config = dict(
    n_layer=14,
    balance_loss=0.000196,
    tie_embeddings='early',
    optimizer='soap_variant',
    beta2=0.99,
    train_tokens=490300000,
)
Below are experts of layer 11 (counted from 0) of a mixture-of-experts language model. Rows are named router (the router's row for the expert), gate (a neuron's input weights, with its number), up (a neuron's input weights, with its number) and show model dimensions 0-191. Each number is 128 + 24 x the weight over its row's rms, rounded and kept within 0 to 255. Numbers have three digits each.
After each expert's rows: a language model's description of what the expert responds to. This comes from a sample of Wikipedia text that the model never trained on.

# expert 45
router:098124130185171150103160146124125115142137141082107167133098135131157109127152090140162120146134122101149102139162147095141075132134119143138120159124109131129107081136150107091101133143086132145115154131122116122132138163117097192100119147151180143181111150116158161164112136095122109112157120141129105155124140105141134113112084174127108137166150149135125145105143132108125154136148126084098155144126134109117152099111096104169148118147180085174125153133126136146137155157060117144109114134137132152106152131077153143161143145133100105156120135127128124078126097107134143158
gate0:118167126177127138099172140135108118098120138121112153139129155143089070179135147138146102119135150123137077102077095132123120092119114078111130088102155155136099151109135146147139127137152139178071137115123138146128184120124147138167108132117133125094138145135090127108120124138150134128095090124131118146118141151109147095137148143122121143127166135109132121075132132137090103071145133143111119132157140102174116107091124190124138130069126114156091131122122104113179186122144157141128118109153161113122124123131133142161161133144168123184145130110158133113127151115154154114
up0:116173127171129142102165148125103119101116136122125144134126153152077066187138157140150105117114152119138082109087100145114131092124110075098132082107152143122094148102142159171133122147157125182059136120120138154134180119134149127160122132114137118099132148137098127107129130140145123130088100125130108146120123152113148107134146137137127144121164142099133125080134137123088104082149121150104121113148134104172115102092130177124134145081138120159091137128114108127174179124130149157136094114149148107125119136138135143156163139148163138183136131112168117102123143111146159119
It responds to: Inner digits of four-digit years and coordinate symbols in birth dates and locations, such as 1904, 1808, 21′, 29°.

# expert 46
router:089136122130148152140135106146128124114131141114092178086114111135109144144150167179141113133121143120141117110125130114139120124147138114094172122100124120162146135133113148104146099138147134131169120179138147168151178154170133165095099119107087125139205176167122115112139148135112111141124131135128131117131124126161108115140136100100093144137140098115093138126145116159107131066112110127122131109157116128101123130127108140128150135100143125136139185139113142103169113138105101091153139130161140109129195128133134153134084134168126184093138210159123113120147129118086150093
gate0:154103126140125132124129154094104157110105112136101123131093122135113120186153129126104095114113059133134094143110107122112117126134142082134106119121161147170125110146098161080141123085097129134140066114097144139110122114120164099078129129118119163153131195155134119068106124108118157117124126156142182112147146121122117102150125136130167149095117136127104135138147172107109092079134107145149126113094123091129184137111096113101184136075146140111112135149135105127117130162100130126183127154136123086125149116129131154149121129124155122127109122148148109127135150120150108073
up0:144086124137125135121146148080103145113103106144105127143088129140115122160144141125104099119122060140136103150106122117111121113139133090134091125125160142181104114146102160083140128083103119137129069106099149141118128106130162095068113131111124161154125194158128111085109123119129159120124126167149182107145142117130108114147120144132159149092119139140109139139148169102104096091132111140141132126099121091129173135110087110097179135080151154111114137154139112124100140169100133128185140153138122084120160117144141163146102119112150123123123119156146121119125156142138108079
It responds to: Prefixes and inner pieces of less common or technical words, such as co, post, inter, Super, as in Lepidoptera, Aggregator, thyroid.

# expert 33
router:093143113158097145114133171129122148115137098093122145116129092175139091132131152149119124138113115129156137107151150099153113100160147104128118124103120120109160144140081143131120132149162123172136159108183129124129157171138103103135116123129109117101147130146101165099122153120142184133136134136123128149118147120071150083146123126161112099125154116126145091097157107095128112119177115128136099132174083099106077142138117122130084121136144109127109114111141118051085082165132142144104130076115115128116150150144162133135122175135117167165106149114123081152170157130115118120
gate1:152165138098143165143144138128155095140121107119149126101161133161127111128118150068150140108172127158127134066122149118127088146141085157139141126128098156145133128150126110131124150125151101139170169115137121157134136146129095140147124135085121084090137106109092152120114106194156125122122137045109130187122092143109124131131142107149148086150150128146124173121134127137168098140128166117115139082157095142121111140142116080147125088122164147148088140161120174137139105116111110118124161100141115106089135108131116086118131111134107115146146136082115110139130119169148134094
up1:167164124100124168149132131136166086147130102118137119124160141169138116131098141078151128108165114141131144048124154126123083139141086142136127124131089156120135124143126123121124154110152097144176147112136125144128137160118103128154134139091130097081127108119097147122101101188137131122115132036088125185126078155117119127122140123138143081138145124134125170126134137150166108140131160113119136110170100147120100132149114086147145084124153150152079142152111154137145112122101116119116159080141101102099139118125125097118135112130123128167157129091113105134117121161144120114
It responds to: Topic nouns about film, music, sport and technology, often in infoboxes, such as film, guitar, rock, Production companies, rebounds, km/h.

# expert 26
router:183132117097126125180110133153142120068119122140147075165119117159150122117110107117109089146088118143110111105148156156132159143128141168118110112139111077125129178134149108152145132124174148120127155103112131113138100091120153093144126145130133168175100092098128122122086117128151192135124116097147115130122110106081115106112162125121115147114115124078105117102116141141158100145114093166086140125100147139144098076149146139134174140162130119162104086132130105124124154111168150150112109127141098097124093112142137131102132108088139116155119104144144072143142144141153109134
gate1:140174124119139139168127144148172140130121109100139101106136090107139131127123112099139157150078151112147130126138100162136098158101126127137136206111092098137092150178117107140121147106156179088126170114092134150123128111142121107092147163123157108109116117118131101138135154122106121118128110118134122108109148124094148149087088139095145098151139134136134139130110127116111072115147136107091113101089141119077156120132140159151120105166109128136133125098045107099107137118142151170130112151163134107123113121142165103162150115135136154133117125084157096166170158140153122161
up1:128130096102127172168132135128153077104104157118138147143111142129153064118120141114145111198137121167181123099163158114155110123118129125120144191099105100150130144139123109092135165116170114154125144136098106115189146087131126094121125144149140115164108103125104141081100070169114139141120109109141098122161152151156120136115096129134124102147120125109122103152140075105127125125117104147120135157138128130104109108167133134139142139113106137146124119087111119123101104170141140108114091128140144109123106149130164153141131117143126129168138104131140077158161068183141138118
It responds to: Plural suffixes closing nouns, such as Sikhs, fossils, Sirens, plus subject pronouns and group nouns like they, he, people, members.

# expert 9
router:116074125146147107119085139125138120067126116159103126112118148101158149153149156153112159146147156128148127197133097181126128146116130125115154105085139171146109120087194126164136124115096133092149122122119117133127125137111124166129156101107113130159123157146193120104128088139137109140088132099151174103163140149164112142123146143130136146153080119102151161130168114112154183158150163154140157086116128108124120150119103084132131131137140136111126149133125143119140173093133097156121139170175153131138124134092114105138154127138120121113121130111126116177099139160121151116
gate0:168120163138170099121147124092113079115144093150146151114130119135113141101103185102114130112128155164111145118118145144168100107110152120136108135090120108110127121142130138097120108121133075145141150115148136140065075123138107136094130118098122135153118151125168123129153098140131110120179141141164109124143155173154079150134130122141128146075130129147087105112147143123123168144141126094148095126113109136136117168145147075143120119118118132147110151114082155139107135138077163127120058137113130118129133083131148110147062129108143127139085125160153097109154138108145131176
up0:091137086123097154142104127153127175140122139102105107144127140114143124150152072138127132133132100097138118142129107106093159139145106126124152121155139141137135130121129123154128164132114179104084085143113125114197170118118134132162112132149134107103129105130085137123097164116108151125080117116088151139108097075094174106130135142119136102178139126115180141149115122128148074101115126169104148127149143131098133091112114168111141145128121124111162120149166105115131124117164109131150187132139131120128125170120098149104192124152115121127174115098099165145099119145111117077
It responds to: Opening syllables of non-English personal and place names, often Slavic or Japanese, such as Ag-nie-szka, Ka, Ko, Sha-povalov, Ts-une-o.

# expert 38
router:102183145145166148152123076134156153119105200116090108118159111115093125117147163148111100143130129116163159133099126080122114144154123100115150142107126142151143134123111116089123088119102116092114116135134169173107178129135117162114099147102116130122137187121120104144123154086095101132136108130120127104139137112152118164093103103101100113130145123101123124135174133137125113080109111139123144082081109123109107140128134125161116128132104138124174187118140145074180104108138118098127129100137153132152177116125106116138111119161114163089141172131108136133122130087135147128
gate0:144141179157147152131131131117119112113120122144119120114105136156106110114154145146146095133157147137114182150177102097177131125177097158098153150109112108156134134149145128142135132178102129113111145100142181147108113158122119174166080164142121102131106152119145133157136144155102144128128079128182091153152132096143154117118131132144151143101112095103137091112139125160140185160133112163095103138135128107113158196105136167156083135103152119127117130155103098139126097131147162142091154135110120134130146145106143094112157160122103140130130173132095139157130155121096150137
up0:154162177149138144111115124120122112110132098120134116125114133161093103103162125133134110139154166132105183159182103116155154124175114155109151162120109113159124122148154137116154135171105122120135127098156189148117142153141114161158045172134115095150109151104149111160132139133103148129117080120173120165153122101144127124102126154130132142103088115117131105118126108160128164125128112159101096136122133103125153180107123148126093140094157112125123145137111091126134099150156174133103153123123133136124128148117146094105187169130085137137126155142094125145114177111110161132
It responds to: Word-start prefixes such as re, un, con, pre, im, ir, ac, and the stems after them, as in "unanimous", "accuses", "immune".

# expert 22
router:116172117153137154153121115132158162110115186119093103114159088130108180128125154134129102135101155124176138111115126093116146134170113098113152133128120136159136152134091124123134091117112119104142133146108156152115185145142111153113112146101112133148126153166098110124128148088103119115127098090121111128127147108150102157121105133099102105134166107085139118108138119116112105089159098136136138098103103122101118151122161159123125130112138137113189181126152136066146104134128116119105141098158139158172194100123097123073075107155125162105162159136129118100116123125108129141
gate0:132155139133146134135144141153173140123126104109137121099098121175076193150149172150112110095139126130110152134153132080140171107153142116118087102157169168116065147118133152123141097123124125092105149152120166156143140159162122147099114110123148103103105122099144141139136141141109140132082136134092135125168079158161109144111122118113111121170135140159146120183127143150120090131131139132123106114087106116120119146150138158094170097105095088128149121101114089150185139122143139152132120137125110117161164080127165112128137139128152111120133131125092121090091135114117127176
up0:143103171143139125138118156152154152123125100100101119098114118150088178148181151158113100097132128120154117123157099066125158110185128130115080107147149169098074134127148158098145086148112146080108129128110140155156158148169115130110119086128165113107102138111135147145108137144107122106110127122110141117145094133133109161105134144113116119158118137146170120185125140143124138152134163155124140116101085127121105152192122165096154071099114096123160157097133132127166123124155140127119123140121120144168138079116142122101120121132123112102136111122113103089099102114151113156
It responds to: Opening pieces of split words, mainly Latinate prefixes such as re, con, pro, de, ex, as in "inadequate", "admired", "eminent".

# expert 39
router:152141111110128114154130122130128135047135136110135081153149146214174101112094122152117110101107119134085101111163127132140130126124145157133114149156127108081133163135133121143128127140144134149127148105116100114117103091154152101141114108163147163133150101136106118122100133126148157130153144158137110149103087097115148134122146114119088127163133102131127139133119148125139097142122108173129142130125112091152099094133158114137166109145113100168139087126164098116123108137179144131109132124152104104109103093126140111140137105100155146211117109149147093136166088145151062138
gate1:136109093074060123116144108174117146119104111082113123124139098101122107135131109106120164092127134129101146128116119123153091121112145160164124087076105139116143181103154158146104127133103133137130155103136119137106106095138115089118104135135101115135153144138117126167122107140117144087177112143124121101139094115160094123172150151185100096110142098160116124072146089140137100140134134145123130130121132141157121132140118099125083096114128128135089115148160149123129151185120083113122150114118154091137135128164145101120148145173125118162100130111120137092171131163167090136
up1:114157162195188140151154159056163117161148123139133157117122150140123183127143134140122118124162122141154137121123134146116158136129107078097101143169114117130123129147129129070165127125145123116146075134098140124130162164091142125138159119121158148105119099135125144098165166123123120112094160131122128157137137113106156128112135099078128135131109143139141120154163147142100144149132109101127130111135113167124137138131110188164141111139118133099124122142077114139121119102113156154126137152157096146100139111055103143125096158098100134121145113145125140156104147120065171142
It responds to: Endings that complete abstract or plural nouns, such as -s, -ation, -ment, -ness, -ism, and whole nouns like government, research.

# expert 24
router:108150116121108127137149152158143109104116087156119123100101119130093136126131119105109149126132108101146134128155111093111132160188149101148111152100127123143136129136095168142126122181105097117164163135104102121133139132112110147138123150193146141118100121093110105130139148128145157103162113189120100083111111147123160095169085153090151129136088139157131149090132131134113166135118099153096136147121134152174120118123110060167143132101184074105112094158117119142124101157124108151073138144150110124149098156128108135095139108082158135140142120115120142143103124108093118116
gate0:139111130125129145091155104160112172126110124114145128182141164129098107109121141090123143125151120139118090111143075172094147103172124183095108141147157128140125151133163131121141171135091101104174119137116117098084152152080147105162137169103132092124167095115142146127091145138134138144137133154107137133112134144141132105120160130149151129117123141125121086132115153100148091138125122125139121148115117129170148140106113136167124131157127133132129089123131200110194092114103116127136113095164103129126106127122152132105185130148124095099128133092083116151156195124140115144
up0:147111125113130136087150116159104175134104138117144131182146155122110114118109147084123153130149112139115085122154069162096134109153136167090097144142151126141138134127140130123148161140098114102155116143121117105097145159097142108167146175104145093116170092116127141128098137130143152151131125170101132135117143135150137101124158139141141141113116122128120084151119152109149090137128122130136117169127103129170141133104105138178119118152132131131131082128127188104183082119096120121136115086164097130148125123136158128117195128141129100107127124077077113153149195115165124146
It responds to: Individual digits in dates, scores, coordinates, percentages, ISBNs and table cells, e.g. 13 August, 42.89%, 36.29328.

# expert 1
router:086104117114101140111108146165137108128140097137125149152098131105160114138127109119127156114133136089165133121102144110082125137147136116126134127087163121136137134150097153121118107150080128165081148113154137107112110139108104160096147121195112123097146109135101105110140124103175120090104143135129143118131160111132178135090094144095156100110102105157149170100121144136121147155168119168142169171110165163158128114154080141105130142110170097114105122149149102154105120145117114109088095111100145154126116147136135117156123167149165165116091140150113129134096111095081172149
gate0:123107168142173113116105110147117125104119177127130137136080140095154131150144056118168134139111142138136107098127160180147125109104135100181110106132173131150100171133053147115148159156124110165165114148122105111141088139154141091133112096145167123088111110152123107104107155075145136128149138144124114130122127125151140138141141109156130141136129126155148092151109135089150139094108122144112106155099120108130121112157126155095143159172132050106123111146166105156122115152126135126105129150147154133104097141094148134132136163141144148097130112121127136137136150118110070106
up0:135151093120090151130152150114138117141141072149114135117195131158111143089092226134104115104136097134106138156123092114095132133170130158087137139127079137104140089114181103143120098110140151101103149109121164150106146108108126149141147136113105128152126146090136145147135093161109123128096114120147157123151148141087141120110121148111138113143130132113125166104149126176111131168165137133153142092138137137135131149110127101133123106116115197123110136116093167085124138089121125121150117081112093125150160118144101112130135094114098097166125123142121112129127100141125172150
It responds to: Digits of day-of-month numbers after month names, scores, record tallies and decimals in tables, such as June 3, 27, 3–0.

# expert 15
router:163158135108116125152129138107093117128116101129171098147119128116117109100123089092119151168112119150094110107133084112101131082113091119110098148154114108094135157167150146114113126124096152169103158144129086083150094165118119124126075155095101085141106082139139163098166140118117145098155174133098106118152099170101091103102136144143166098125127111127107117157132108140134103150104135141121117136142174144134151145126137154092161085114096138105133131100130123164109160141119142110093119140091145142127119157141141149148121148154170093171101077102133147119137106112143099114
gate0:139143134165150137142139135158153127114126131142135103129110130134157138112129088102080105124122158130129109158098157094121133161105093132127157153101075104152170097130190130149129154117115091155124103171142082128127134161118130141148108129121154150173092163139105152127171144111108124153113151159127088158118139163103103133135123134146134110135117117126087126153139115148099112075137183142113126116123134119095129115209104178121118147087159155091136110132094139109146120099115121120121099089066120086105093140140125142128138104149127144124169121138146126119136137122161156079
up0:131176140107166139190182127145121155160128141132158114157135124076111163105123127114068158156094107181148136140173100101090130129154086136141132151105098108160141136118157114149108108175158104115173101124123071113145151132126162126127126118108118154135141151134141169129134104124105146112164112160102117159134114159128098160109121092144110156108145158151139140104140125120115132118105114168124172103104126148140101122137111128132143181146146123138158135158113150106136155104154107123165113076062154109113126115152109116104154144136128132134140175129136151095136123123139125099
It responds to: Determiners and pronoun words after a preposition or comma, such as the, its, their, that, one, same.